Below are experts of layer 5 (counted from 0) of a mixture-of-experts language model. Rows are named down (a neuron's output weights, with its number) and show model dimensions 128-255. Each number is 50 + 15 x the weight over its row's rms, rounded and kept within 0 to 99.
Before each expert's rows: "raises" lists some tokens whose logits its average output raises strongly, later layers aside. This comes from a sample of Wikipedia text that the model never trained on.

# expert 7
raises: "s", "-", "."
down2:50 37 48 84 56 73 63 61 59 49 56 43 62 57 36 59 58 60 39 60 36 35 67 54 40 37 42 83 38 55 39 50 63 58 58 51 68 54 21 46 66 47 66 30 40 33 28 45 61 56 73 56 62 16 39 40 50 56 56 66 47 50 48 13 58 44 55 51 57 19 76 49 47 48 52 62 58 27 65 41 17 63 55 43 43 44 70 41 27 68 46 45 56 55 50 73 63 74 37 82 52 44 59 30 72 39 44 52 73 59 50 29 42 71 34 62 43 25 44 38 55 63 68 64 45 60 57 63
down3:48 68 37 39 65 55 45 40 58 30 50 78 32 29 48 27 59 54 61 44 29 62 42 62 74 44 31 37 40 41 56 58 52 41 25 61 42 20 68 64 60 39 43 54 34 56 67 60 51 59 58 67 44 71 61 43 41 22 71 68 64 68 44 50 57 44 44 61 57 72 39 16 31 87 46 47 48 48 44 53 52 38 25 46 81 49 97 72 38 39 36 29 40 24 77 47 40 63 47 59 44 80 68 36 50 78 42 49 51 48 40 58 83 48 26 52 53 48 61 41 58 54 60 63 45 25 51 52
down4:58 55 70 44 79 70 46 63 56 49 50 55 71 31 64 41 54 37 36 26 39 36 40 38 65 65 45 36 52 75 27 34 37 33 51 60 53 26 28 50 64 32 66 39 68 41 19 51 64 54 43 54 58 54 41 49 43 73 26 50 49 13 38 56 69 28 41 45 70 35 61 35 53 53 59 39 25 60 60 37 63 57 31 63 62 51 36 75 22 09 79 44 68 56 98 22 26 50 58 57 41 42 57 89 60 47 59 55 52 36 31 61 35 69 44 29 40 50 55 22 59 64 38 81 39 52 55 35
down5:32 51 61 53 28 22 65 41 61 45 47 26 31 53 48 52 53 57 40 50 33 33 69 49 49 65 53 68 46 42 57 46 48 69 65 62 52 58 54 42 35 73 47 25 36 40 31 68 57 51 43 40 47 68 85 49 60 66 51 91 51 38 45 52 42 28 46 35 42 45 40 61 92 66 55 65 42 70 31 81 40 89 39 43 51 35 54 36 33 56 49 44 30 53 46 54 55 59 43 41 67 40 66 60 64 41 61 72 57 43 58 34 30 92 49 66 41 27 71 31 38 41 57 42 43 35 38 68
down6:25 33 61 79 54 30 51 29 44 55 81 53 36 54 69 68 43 28 60 84 60 86 45 52 46 53 79 80 60 65 81 44 56 18 58 56 63 45 32 70 43 86 43 51 56 47 42 27 66 34 35 63 55 38 65 83 45 58 23 60 62 36 47 42 48 55 42 49 40 59 35 61 69 54 56 43 23 61 51 40 52 39 43 40 52 52 48 63 66 63 56 50 42 50 53 53 68 38 65 48 70 43 79 51 69 29 57 58 45 57 62 24 76 53 25 58 64 41 41 30 26 80 52 31 41 64 32 80
down7:63 59 63 39 52 56 74 46 42 54 68 75 22 31 25 40 67 49 24 51 60 49 46 59 50 37 25 36 67 26 22 54 45 67 48 27 50 45 51 60 59 33 54 49 17 16 48 59 41 72 30 19 63 72 43 43 14 54 69 45 68 46 57 39 54 45 44 40 28 45 79 41 66 48 24 31 56 42 40 78 81 41 69 56 46 43 44 55 50 55 53 31 52 63 27 61 43 42 44 69 58 61 28 53 51 55 51 49 73 77 49 59 52 62 37 56 49 66 55 84 52 33 70 43 57 28 87 62
down8:57 60 61 32 71 63 44 57 26 50 74 38 56 65 59 58 39 41 48 55 63 57 39 77 33 48 54 56 90 53 40 69 70 52 30 61 42 27 43 43 48 48 56 73 48 36 63 46 40 34 59 32 26 62 55 48 46 34 63 40 62 72 60 50 32 73 38 24 51 34 69 70 55 57 41 45 77 42 65 51 45 50 56 64 70 53 40 77 55 55 58 41 58 46 48 17 59 56 46 20 38 79 41 29 41 47 45 53 28 68 55 56 74 57 13 16 52 53 54 37 57 46 22 53 58 48 54 45
down9:33 46 81 42 62 54 45 66 36 46 59 61 61 49 27 50 44 43 45 74 57 49 32 44 59 44 59 73 57 65 51 66 39 71 42 45 39 38 49 66 40 50 81 54 46 49 39 49 32 68 31 45 46 68 47 35 52 50 61 44 57 41 46 59 41 54 48 53 30 37 49 41 54 85 53 62 64 62 42 53 73 60 36 09 47 34 64 57 48 56 36 51 29 54 44 43 57 28 55 77 82 43 58 21 38 52 45 54 30 44 64 44 38 65 43 26 55 38 54 85 41 80 30 48 80 56 52 49
down10:53 44 58 55 49 81 80 65 42 39 39 53 37 22 36 20 40 57 36 38 42 57 38 50 64 62 62 25 34 57 65 83 93 82 35 26 43 49 43 65 57 41 45 73 50 26 50 37 38 43 50 67 40 29 80 55 34 42 62 49 40 60 50 45 53 50 46 51 46 64 64 46 69 48 39 54 40 62 80 56 37 48 66 59 16 52 51 52 52 42 31 46 61 58 63 28 47 83 50 58 40 43 26 37 48 55 59 59 41 65 68 62 62 74 74 85 73 38 50 39 24 72 43 18 58 25 46 38
down11:36 54 40 63 48 29 64 61 53 45 63 63 61 40 47 59 53 53 54 42 47 48 79 57 40 25 41 54 56 18 68 34 38 64 48 64 36 53 57 51 44 49 47 66 26 55 34 39 46 75 37 40 50 70 63 48 55 34 46 29 33 86 28 47 34 62 34 53 58 35 32 49 38 77 80 51 33 51 44 30 69 25 58 57 42 58 59 39 36 74 56 17 42 44 31 59 66 50 47 34 53 75 50 72 26 57 42 37 37 62 49 39 18 63 46 55 37 34 66 05 58 49 51 60 49 43 33 44
down12:31 67 49 45 52 65 49 44 39 38 54 48 31 49 18 42 34 34 56 26 60 54 40 57 47 46 67 67 62 51 28 56 34 65 42 64 76 68 74 36 49 16 48 55 41 34 62 28 74 62 24 55 62 27 66 63 86 45 84 32 51 53 09 55 62 55 33 36 70 62 45 12 49 56 51 69 40 55 64 55 63 04 41 57 65 90 31 48 52 62 28 79 46 41 46 53 26 56 59 36 52 54 40 25 54 32 46 43 65 61 58 35 33 60 30 18 58 74 53 28 65 37 71 59 18 49 68 19
down13:59 25 57 38 61 21 51 45 73 38 57 55 40 44 50 63 61 38 45 46 54 78 64 52 26 41 19 63 40 49 64 54 60 35 56 50 76 16 70 50 29 35 62 51 76 59 39 67 38 59 31 62 60 49 50 37 34 53 28 39 72 75 75 24 70 26 52 56 44 45 62 44 38 59 61 41 69 48 32 51 78 54 10 75 45 64 51 34 47 70 48 18 71 49 35 44 44 68 67 49 50 50 48 19 34 67 31 47 41 46 56 54 54 53 48 55 30 50 74 17 49 65 70 49 43 46 62 42
down14:43 35 44 47 53 28 67 64 50 49 08 25 72 40 62 54 52 62 15 50 59 41 48 65 61 46 52 19 36 19 43 38 36 15 63 60 36 38 56 66 53 51 72 74 37 36 48 36 42 45 59 53 24 31 42 30 47 31 17 57 41 41 73 26 24 56 56 28 45 49 49 41 75 59 46 56 48 50 46 47 73 49 84 64 39 48 51 44 61 46 68 57 65 40 35 39 64 39 45 40 26 59 59 50 28 49 32 25 44 50 26 50 44 56 59 65 33 41 61 28 24 67 56 33 68 53 69 30
down15:59 47 54 44 57 56 43 26 27 60 55 62 30 31 62 30 86 74 30 43 53 54 57 51 59 43 58 40 26 40 36 47 44 61 31 62 69 54 56 51 49 56 68 55 52 37 52 57 53 28 63 45 84 58 99 36 57 63 43 51 58 50 50 65 31 42 50 65 46 36 43 66 32 59 55 52 58 38 26 44 48 42 45 66 57 77 44 61 53 65 59 53 40 67 67 55 76 58 41 48 67 55 57 64 43 62 57 57 37 46 47 43 57 54 59 46 41 55 44 50 20 61 67 61 49 70 79 74
down16:47 55 45 30 45 71 64 50 67 44 69 67 50 51 45 36 36 60 68 40 50 64 37 34 38 54 52 52 43 52 62 52 56 42 36 54 53 38 30 51 40 57 29 55 51 77 48 51 67 53 50 56 54 53 36 61 53 35 28 58 28 26 47 49 53 39 45 45 55 57 51 63 38 33 50 36 54 80 58 39 38 54 58 58 53 50 49 18 29 65 73 75 32 50 50 73 59 71 34 68 81 39 61 97 47 63 42 83 48 49 46 60 72 86 55 45 32 58 55 40 36 27 27 43 56 56 58 47
down17:59 02 24 63 50 34 63 44 60 40 36 77 51 45 54 66 45 41 62 46 28 45 53 48 30 37 42 71 73 46 40 62 73 46 29 51 57 34 61 44 62 42 39 33 51 52 58 43 67 64 58 37 45 34 41 29 59 64 32 54 73 42 29 41 30 41 45 20 77 67 47 58 47 83 53 67 49 45 51 29 35 60 53 36 70 49 49 57 57 39 14 48 42 55 53 46 28 68 77 52 50 66 42 43 67 50 64 61 67 74 59 53 74 51 45 47 55 45 61 55 17 81 76 74 51 65 41 28
down18:56 57 54 46 50 39 59 51 91 57 56 44 31 55 63 72 34 55 60 45 39 50 52 41 38 49 38 43 64 48 27 60 38 45 42 61 65 60 78 61 56 52 69 22 56 48 34 45 45 47 63 48 35 58 60 15 35 36 32 40 61 33 66 42 22 39 46 66 41 44 35 45 60 57 60 47 73 53 52 52 52 26 51 49 49 16 32 43 25 82 70 85 36 63 72 38 70 57 63 27 50 63 38 60 62 16 56 54 33 52 17 39 80 51 29 44 56 35 52 65 37 53 55 53 64 67 56 48
down19:66 54 30 47 81 39 64 55 74 49 21 69 42 62 47 36 59 38 41 35 24 66 36 60 33 60 59 35 41 36 52 57 47 58 61 49 72 52 98 48 46 57 47 47 66 43 81 56 21 68 61 37 38 39 71 52 64 62 23 48 55 53 62 55 59 34 32 59 24 29 48 30 75 33 77 53 83 49 59 47 64 69 68 55 40 44 43 60 52 51 59 50 66 09 64 50 50 50 56 67 77 53 42 41 43 66 44 59 52 41 58 64 24 17 43 61 39 43 45 43 43 37 25 53 60 51 50 56
down20:40 36 45 52 55 44 42 50 43 73 45 56 43 47 27 54 68 24 63 57 54 52 63 55 64 27 50 60 42 60 37 42 47 68 30 67 63 52 50 36 35 74 71 27 40 25 64 47 34 62 50 52 53 59 46 34 46 61 48 85 35 64 51 53 60 54 54 58 30 25 59 41 25 61 10 31 44 60 46 26 44 42 34 50 72 49 65 56 68 54 53 10 52 53 58 60 28 11 50 77 14 66 46 55 48 50 56 55 54 27 52 49 48 40 61 76 40 65 42 31 45 77 52 29 14 53 45 41
down21:50 43 44 37 63 62 74 46 53 48 51 33 55 42 24 52 61 50 52 79 51 31 44 68 58 67 55 78 57 26 58 51 53 52 64 34 77 88 22 55 71 41 70 42 56 43 66 34 26 70 42 50 37 31 55 35 56 50 38 53 50 64 80 30 48 41 38 30 50 52 54 40 42 54 45 19 54 58 63 47 64 50 72 39 22 16 48 61 55 58 26 46 34 31 72 45 34 22 22 36 79 55 69 52 50 39 58 64 64 70 65 44 57 48 38 59 56 54 66 61 62 45 68 47 55 49 34 47
down22:62 47 61 66 42 48 50 46 35 52 68 42 48 52 46 47 47 91 63 45 56 59 69 43 46 62 33 49 49 34 40 40 38 79 27 60 44 13 20 36 77 63 51 61 26 38 43 51 47 44 73 45 35 71 19 46 35 48 68 25 43 45 68 43 61 39 62 35 56 75 25 58 53 68 27 80 33 59 23 50 48 29 14 69 45 45 44 45 64 68 79 74 62 70 44 80 45 36 50 64 40 53 29 34 41 55 60 54 40 47 52 61 58 45 28 52 60 57 44 29 44 43 49 55 84 61 69 80
down23:62 71 16 47 50 41 52 70 54 63 52 76 47 55 48 47 50 60 20 67 50 43 32 50 48 63 38 53 34 62 52 75 58 33 59 53 39 43 46 53 43 41 38 49 51 74 39 33 51 55 57 52 64 80 54 70 28 51 58 37 38 42 76 47 72 60 59 79 20 62 99 36 70 54 49 79 70 40 58 40 49 48 53 53 62 63 51 27 54 15 83 69 64 39 88 43 51 35 37 44 57 46 58 52 33 51 54 36 36 36 66 37 55 47 73 50 55 35 59 49 24 67 30 54 44 43 55 43
down24:52 61 48 62 48 47 41 59 24 43 61 75 57 48 45 52 58 66 48 69 72 58 51 65 63 24 42 32 45 48 55 42 62 42 42 67 37 26 59 56 15 70 28 40 39 68 67 55 60 49 37 39 73 67 54 46 69 66 56 43 68 66 50 44 38 71 54 70 73 27 32 53 51 49 58 51 56 38 44 53 63 43 45 06 82 51 34 46 22 54 66 71 46 40 42 26 53 46 52 48 48 56 75 43 33 51 55 39 61 55 59 40 44 61 66 75 48 68 43 42 63 17 45 48 65 55 34 68
down25:22 27 54 59 49 81 53 52 63 29 67 76 48 64 35 75 60 41 41 44 44 58 36 32 16 46 46 45 62 29 66 47 52 51 45 15 37 33 53 32 33 29 62 52 42 62 49 81 35 57 54 76 40 30 36 53 37 45 52 63 57 51 54 31 51 61 77 42 64 49 48 49 26 65 74 39 40 56 43 31 68 49 49 50 33 43 48 22 43 32 47 32 63 52 31 25 35 69 52 73 28 46 34 17 59 52 33 35 30 51 41 33 31 56 11 40 55 62 49 43 31 63 58 27 29 57 43 20
down26:62 32 30 45 85 54 12 20 63 41 83 67 28 42 55 49 32 50 38 45 46 00 63 42 48 43 61 53 49 27 39 29 43 60 52 35 45 41 34 39 44 57 26 69 38 49 53 40 51 62 75 74 73 38 50 49 21 47 45 61 72 44 39 31 49 69 31 51 51 57 37 58 23 74 25 61 29 56 46 64 48 46 40 54 31 50 52 37 52 67 57 15 45 41 70 32 46 42 34 41 53 66 59 21 53 53 35 29 71 76 63 52 40 44 39 42 52 46 29 50 25 39 63 83 56 26 56 65
down27:30 44 94 48 50 53 36 42 62 66 54 47 62 41 52 79 41 47 44 47 48 56 57 45 65 53 34 50 78 46 48 57 49 70 52 59 70 65 64 38 58 50 63 46 49 61 47 50 67 26 49 53 41 24 50 44 50 48 28 65 31 44 44 45 36 78 50 55 36 50 48 56 45 46 64 25 66 63 52 56 44 70 50 25 52 50 48 21 50 66 47 25 35 20 39 57 61 52 31 17 64 50 48 29 62 40 48 76 29 64 70 42 41 62 30 35 41 34 46 37 53 17 24 45 44 49 42 63
down28:41 41 49 53 42 36 24 47 59 36 64 44 28 62 54 32 30 56 42 47 65 64 44 69 51 54 54 41 29 69 50 25 58 36 65 65 35 15 64 52 57 56 79 53 30 42 44 72 57 73 52 52 71 46 53 52 21 14 35 36 35 43 13 42 51 49 52 51 45 41 52 63 32 53 34 46 39 48 22 34 33 51 28 54 34 43 41 56 57 68 65 58 48 64 52 60 26 64 58 45 38 42 51 56 44 40 53 13 53 48 60 59 44 53 35 43 76 41 39 43 25 56 42 62 42 37 58 98
down29:46 53 48 62 62 55 37 43 36 42 43 44 46 52 63 51 64 53 75 45 26 31 60 70 32 81 33 51 40 55 79 55 68 34 62 20 38 73 76 55 92 73 51 48 61 58 55 29 50 38 17 57 42 41 63 33 42 65 52 32 68 52 29 69 74 65 56 54 49 62 48 43 45 35 53 35 52 52 64 70 50 51 56 61 41 32 41 82 51 56 38 77 55 56 42 50 53 45 35 41 46 67 11 61 61 55 55 51 62 52 68 23 27 58 49 59 75 55 62 44 30 49 69 35 43 77 76 64
down30:61 51 22 59 50 41 72 34 65 65 13 52 68 26 54 50 43 57 28 67 47 71 66 46 50 48 52 61 39 66 42 49 31 33 74 74 66 38 61 58 59 69 77 43 41 12 52 30 38 55 37 69 40 43 57 41 39 57 53 52 29 39 33 52 56 53 22 56 65 58 78 65 48 50 51 50 39 53 40 84 37 55 41 61 75 47 66 58 44 56 31 44 45 40 58 39 59 49 46 69 70 43 29 64 32 58 87 48 51 10 46 37 48 68 55 44 49 39 67 42 23 77 18 76 24 32 36 53
down31:54 54 59 60 35 46 50 62 63 37 01 66 36 65 75 57 84 56 64 74 43 38 65 39 63 42 36 41 87 30 62 45 51 37 49 52 50 54 31 56 46 64 67 51 65 56 32 73 69 16 68 55 71 31 30 48 46 53 64 11 59 55 49 39 69 60 54 51 31 35 33 14 75 31 40 41 64 83 55 67 53 52 32 59 63 38 32 38 46 43 55 52 44 59 53 47 47 58 30 55 57 62 27 64 77 35 54 77 76 20 46 63 32 56 56 63 61 34 66 55 76 56 50 56 57 55 31 24
down32:51 40 34 99 33 68 56 37 62 62 59 41 21 47 51 14 53 44 54 62 55 34 52 22 56 46 71 63 51 54 71 39 35 60 61 24 45 83 56 62 54 72 38 63 41 50 59 68 45 63 53 41 65 57 45 59 00 60 35 66 40 38 50 73 53 44 61 51 47 40 40 54 33 46 29 58 63 52 47 60 47 58 58 41 40 14 55 71 20 65 53 46 24 59 49 83 68 52 37 73 60 49 61 25 44 50 52 58 52 42 71 53 59 27 58 29 48 52 64 70 40 25 55 48 35 56 75 75
down33:43 55 34 22 62 81 59 44 54 25 60 59 35 80 54 61 64 61 57 48 55 34 42 58 47 28 39 49 48 65 62 31 49 43 65 49 70 38 44 47 54 57 60 40 28 52 37 36 37 62 43 45 35 52 59 26 38 52 55 57 52 62 66 56 40 61 73 63 68 56 41 50 72 46 81 21 50 40 49 38 59 55 49 69 43 54 39 32 61 31 39 16 51 32 38 54 66 45 22 77 44 45 53 57 46 48 26 77 41 53 52 65 41 70 51 68 52 47 56 65 48 96 42 54 34 50 34 54
down34:40 34 59 40 40 64 43 28 37 54 36 52 68 36 41 46 57 38 52 74 47 44 49 52 19 29 55 70 50 57 33 42 32 37 50 35 71 06 44 56 35 44 48 51 44 64 49 49 77 43 64 52 58 50 57 30 51 28 47 38 48 62 33 41 43 35 41 63 39 31 72 49 28 51 55 17 73 49 77 55 59 42 54 32 47 54 58 55 42 46 27 36 45 50 61 38 28 50 43 26 52 24 59 55 63 55 29 55 45 69 35 42 48 56 71 76 57 65 62 30 59 52 20 51 46 54 35 18
down35:63 34 24 59 52 64 40 56 19 34 55 21 35 73 51 58 64 83 40 42 33 44 47 42 58 53 93 45 52 64 53 38 59 57 58 25 70 54 47 66 35 43 79 42 42 38 34 14 68 58 45 42 49 50 67 36 31 73 59 59 42 42 45 60 35 39 61 51 82 59 64 45 40 43 34 56 30 49 46 66 47 60 50 75 36 55 29 57 28 40 21 75 55 48 42 46 43 53 46 30 44 27 39 48 40 62 42 40 43 63 54 63 58 63 37 37 61 37 59 51 49 75 21 45 63 59 10 47
down36:46 48 37 68 39 41 83 23 47 34 60 52 27 56 42 41 71 55 21 41 65 49 42 66 46 47 32 61 43 62 67 55 57 34 46 38 71 31 32 61 66 37 79 53 52 67 20 42 43 45 54 41 47 41 16 32 66 26 38 53 30 48 72 32 27 34 72 64 24 38 56 45 42 58 39 33 56 56 41 54 32 14 50 39 60 58 55 71 16 42 54 57 36 38 39 37 35 83 39 55 40 38 43 83 56 40 79 83 66 78 50 56 45 69 70 69 64 32 53 90 58 61 62 47 56 37 83 56
down37:42 35 61 49 56 72 60 29 52 41 56 42 49 39 33 28 40 64 54 47 41 20 71 36 46 52 59 75 16 59 51 70 35 58 48 86 76 05 48 61 19 68 40 64 88 74 44 38 54 37 34 46 60 36 52 55 37 23 60 38 41 45 60 48 40 51 03 75 64 55 41 70 30 59 43 67 59 48 19 17 48 43 63 53 72 85 33 58 44 79 28 57 22 48 32 57 66 28 56 70 38 36 36 82 32 51 30 70 75 75 48 62 34 18 57 66 32 39 64 42 57 36 54 31 58 33 66 63
down38:55 50 39 57 76 55 41 46 43 69 62 49 44 45 38 52 71 56 51 70 53 49 40 56 32 29 30 35 63 61 48 49 39 69 58 80 31 28 52 48 52 41 31 51 36 52 47 41 42 60 33 77 43 49 67 44 19 38 30 58 59 44 55 57 31 57 96 29 47 56 56 70 49 36 71 40 29 65 46 45 65 52 58 24 57 77 70 61 81 61 61 54 34 44 26 39 33 59 34 24 54 57 44 08 31 60 33 71 52 54 67 66 46 80 37 50 60 43 37 30 44 49 47 48 51 50 50 28
down39:45 74 55 49 68 61 67 49 40 63 48 47 43 38 37 60 62 41 60 60 36 20 57 53 69 20 25 60 48 50 21 60 49 48 59 49 52 59 67 63 49 97 63 56 53 52 42 43 39 79 75 39 64 43 56 64 30 63 44 45 60 59 76 51 53 41 68 33 39 64 45 36 39 62 49 57 55 62 44 69 56 64 17 71 59 59 43 56 26 51 30 30 34 46 55 64 37 53 70 41 63 89 74 40 34 54 45 64 53 11 70 40 66 61 49 57 76 53 64 45 57 43 54 48 35 36 52 29
down40:69 57 37 51 55 60 40 52 67 43 51 71 69 40 69 63 48 61 34 47 65 43 33 52 48 33 52 69 47 66 37 69 46 43 31 50 50 60 54 46 13 52 61 51 60 60 65 47 50 39 53 74 60 45 24 37 74 51 72 28 31 50 47 61 36 39 48 52 48 54 55 50 41 50 60 27 36 56 57 24 67 59 63 33 62 52 68 54 45 60 53 64 39 49 74 18 49 37 30 29 53 17 87 60 53 59 68 34 72 48 47 60 44 21 38 24 42 32 43 28 44 52 38 74 68 30 72 19
down41:58 31 44 44 35 61 46 28 40 51 42 75 45 33 54 18 41 35 80 58 36 19 48 46 10 55 62 43 43 62 53 58 23 51 50 36 49 61 55 55 50 71 25 41 66 37 50 45 61 70 70 70 62 34 59 44 62 56 84 60 68 68 55 18 77 31 46 35 32 68 55 45 54 47 43 70 40 43 40 55 61 41 58 49 36 62 37 89 39 72 45 54 46 52 20 48 47 44 49 43 39 58 64 47 48 43 26 38 63 73 37 46 46 50 28 58 56 38 44 58 52 42 46 30 41 84 57 41
down42:37 61 78 65 48 53 68 44 44 61 37 68 58 29 48 90 57 57 37 61 44 65 52 62 72 61 60 48 36 53 56 30 67 57 53 41 42 69 47 60 67 40 29 43 62 56 25 38 53 73 49 43 42 67 81 66 41 65 54 46 20 55 34 58 39 47 50 54 64 44 44 61 31 42 27 84 25 25 51 59 25 46 32 32 67 58 62 49 66 43 62 38 61 44 24 32 55 56 52 45 60 63 75 63 30 87 49 54 37 73 69 65 46 32 54 51 69 64 49 55 45 56 38 47 54 72 43 86
down43:43 23 33 50 53 46 62 74 44 50 58 62 66 23 62 57 93 48 61 51 54 46 79 53 60 47 53 41 58 43 70 19 47 34 70 36 22 62 50 50 57 52 78 32 53 48 36 27 43 17 57 34 64 80 21 34 69 23 51 51 52 54 58 47 58 70 57 53 52 52 58 60 42 55 34 65 30 27 32 75 38 61 44 67 42 49 81 26 56 40 43 75 47 25 20 38 64 30 38 56 32 62 25 46 35 49 65 54 67 40 51 52 63 29 40 51 58 45 30 47 43 50 57 58 68 42 73 47
down44:46 47 34 52 37 58 65 66 76 47 27 83 40 48 65 49 51 43 58 46 69 88 35 52 45 56 55 44 33 52 48 81 41 54 39 50 63 68 67 53 41 56 56 33 56 45 50 65 50 45 38 57 36 74 64 56 90 71 47 33 48 38 60 49 52 46 22 44 57 42 59 60 36 66 51 28 32 69 47 52 47 57 44 55 61 61 52 38 40 46 48 65 40 34 22 47 53 53 87 75 48 67 39 76 34 34 39 61 55 64 29 60 29 54 22 35 45 51 41 79 13 23 47 24 56 60 58 15
down45:51 48 74 34 42 66 69 67 50 38 51 52 10 57 62 34 85 29 58 47 52 80 40 43 46 67 54 52 48 58 63 59 52 65 38 46 45 59 59 57 42 31 56 39 73 48 56 54 49 37 59 37 76 64 44 68 39 31 45 61 76 52 33 74 48 48 73 43 51 44 70 58 45 56 58 64 29 28 06 52 51 50 75 53 52 44 49 62 48 51 61 50 55 34 62 52 53 46 55 41 47 80 83 64 62 57 65 51 57 30 65 39 31 48 65 69 64 28 77 40 34 30 53 36 27 69 55 30
down46:49 54 55 38 27 62 29 55 10 35 76 81 31 60 73 37 48 35 21 33 43 64 53 45 40 68 46 41 57 66 53 27 27 55 52 68 38 53 48 44 21 16 64 56 20 80 52 54 32 72 46 39 52 53 45 30 46 44 54 66 44 34 42 59 43 45 69 26 46 30 57 41 47 81 31 45 52 50 49 54 65 84 11 58 68 32 40 20 49 82 59 55 61 51 48 73 59 23 65 45 34 54 61 55 54 67 29 50 39 91 77 68 41 45 50 60 63 69 48 54 45 30 40 26 39 48 64 83
down47:53 50 42 52 64 49 63 47 70 58 50 68 62 36 45 48 68 30 49 57 80 36 60 55 39 62 58 50 77 90 15 48 50 57 58 61 59 40 44 41 79 41 47 58 75 64 29 33 48 68 45 46 50 54 33 61 68 26 39 61 44 55 43 36 37 21 59 43 57 27 50 71 22 79 57 36 34 49 59 61 54 53 56 60 47 42 64 34 41 56 31 59 64 44 60 54 43 44 16 34 36 38 19 15 52 46 49 37 53 77 41 70 72 42 68 41 57 43 65 57 59 44 31 63 47 64 71 38
down48:49 42 48 24 71 61 08 48 47 53 41 69 45 55 43 63 40 50 62 36 40 39 31 19 61 38 42 40 43 81 37 32 50 54 41 62 59 24 87 53 40 52 76 45 68 39 50 42 54 29 41 27 49 72 51 50 79 45 61 69 10 39 32 46 56 69 44 46 54 69 52 40 70 70 56 62 52 30 45 35 45 41 34 62 40 87 46 48 37 36 61 34 46 47 47 54 73 38 32 64 53 40 47 62 40 54 36 41 25 53 46 43 46 27 25 59 70 43 67 26 24 33 68 56 34 34 44 80
down49:52 66 44 60 32 50 32 76 61 52 39 66 42 33 73 46 67 63 40 60 75 62 46 26 62 22 42 49 79 48 32 61 46 66 60 74 49 19 55 69 42 29 82 58 41 50 46 51 68 50 52 41 36 56 46 72 60 82 35 92 36 74 86 56 34 52 56 19 51 43 34 11 29 61 46 76 48 52 53 50 35 63 66 71 57 40 92 48 50 36 53 34 63 45 46 48 75 37 57 47 70 35 40 49 60 23 30 83 57 44 43 52 42 31 49 31 41 64 42 55 59 66 53 58 53 50 61 70
down50:53 67 54 48 53 35 58 53 29 68 37 60 41 48 40 35 45 72 38 51 52 58 46 55 38 50 60 30 33 57 69 45 54 72 27 42 53 54 40 37 54 45 24 36 50 35 21 47 64 33 29 22 68 56 42 43 22 54 29 33 69 33 48 22 60 67 29 72 67 52 48 50 39 74 55 43 37 77 33 43 37 28 64 71 63 48 65 52 67 56 75 63 66 36 44 85 83 20 62 70 49 52 54 68 60 52 31 26 63 37 68 52 63 30 49 65 69 55 68 58 72 50 63 58 74 50 40 44
down51:45 41 44 37 38 45 45 57 68 24 56 37 45 42 37 49 69 46 54 58 30 41 77 19 58 47 83 49 40 49 44 46 27 86 50 71 59 49 34 39 37 48 57 32 35 24 23 58 57 90 46 42 58 49 71 30 48 38 44 75 46 70 47 64 41 51 35 71 40 74 34 57 48 69 43 59 27 63 51 37 45 38 46 38 37 61 72 45 31 41 64 60 55 45 66 52 47 41 49 81 54 57 49 48 37 39 25 58 64 45 30 62 90 45 29 40 40 17 65 53 52 39 64 50 51 65 51 18
down52:34 72 56 30 70 23 47 60 44 43 71 70 24 31 40 55 55 59 40 23 50 42 51 49 50 43 63 33 29 38 42 67 55 46 79 32 49 59 61 54 59 41 75 42 30 30 54 48 54 69 75 58 61 54 60 03 58 82 65 46 45 54 44 54 70 43 46 68 36 46 45 53 43 57 59 61 32 54 77 49 94 79 12 71 39 55 53 24 75 56 36 61 41 46 41 58 45 71 37 36 56 18 56 82 38 73 31 25 40 31 42 87 48 52 26 67 56 64 29 31 57 50 35 58 30 48 35 64
down53:51 59 56 31 50 24 75 29 52 36 37 41 53 32 82 34 55 59 38 47 41 25 50 71 89 26 46 51 67 20 64 46 24 47 57 61 36 52 65 31 27 55 48 33 38 76 60 77 64 30 65 43 55 65 52 72 47 53 65 60 42 71 70 61 79 54 36 38 44 61 43 47 26 48 64 23 56 32 66 53 56 28 14 61 23 33 53 22 38 55 39 45 52 34 45 49 52 57 67 52 55 58 37 74 40 48 60 65 41 61 44 58 33 45 51 51 50 62 73 51 47 39 26 59 41 44 66 58
down54:35 45 67 44 56 52 69 62 51 44 33 44 26 41 51 55 40 65 49 40 54 45 64 87 49 62 53 54 55 66 53 77 38 54 57 62 74 27 57 25 36 43 48 53 44 61 50 69 52 69 46 36 50 29 36 36 68 41 64 42 80 34 81 66 54 38 34 58 32 55 47 52 53 58 38 52 50 59 50 63 66 35 22 31 51 55 48 38 63 55 59 39 13 33 57 51 43 14 52 62 46 38 30 60 47 47 84 39 55 67 35 51 42 46 52 58 32 34 48 57 33 37 21 45 59 52 36 71
down55:43 45 73 31 40 47 56 84 54 54 51 34 35 31 44 51 44 52 57 57 61 48 53 48 56 54 32 56 41 55 30 40 42 56 29 45 51 39 60 44 58 64 49 59 55 24 62 73 55 46 54 28 47 58 55 41 46 45 51 58 58 64 36 63 55 72 33 67 52 53 53 59 54 61 64 50 40 32 53 55 83 38 45 66 50 43 35 52 73 71 53 60 44 57 37 45 66 40 56 54 54 67 35 41 29 68 57 74 49 37 74 53 56 62 81 67 47 67 77 33 60 66 52 75 00 38 20 63
down56:56 57 65 51 52 30 39 41 69 63 46 20 51 66 60 51 57 35 58 43 48 62 29 37 14 34 47 99 58 52 66 45 47 34 42 48 32 61 49 47 34 25 28 55 46 58 43 42 53 52 58 54 59 67 39 58 39 30 55 34 47 72 54 49 44 19 45 60 53 49 62 28 52 62 67 70 29 66 40 47 61 57 62 70 58 73 25 57 57 43 42 45 37 66 58 73 35 51 77 50 32 45 61 65 48 46 38 74 53 46 31 57 71 31 53 57 57 53 53 30 77 46 57 57 67 34 47 48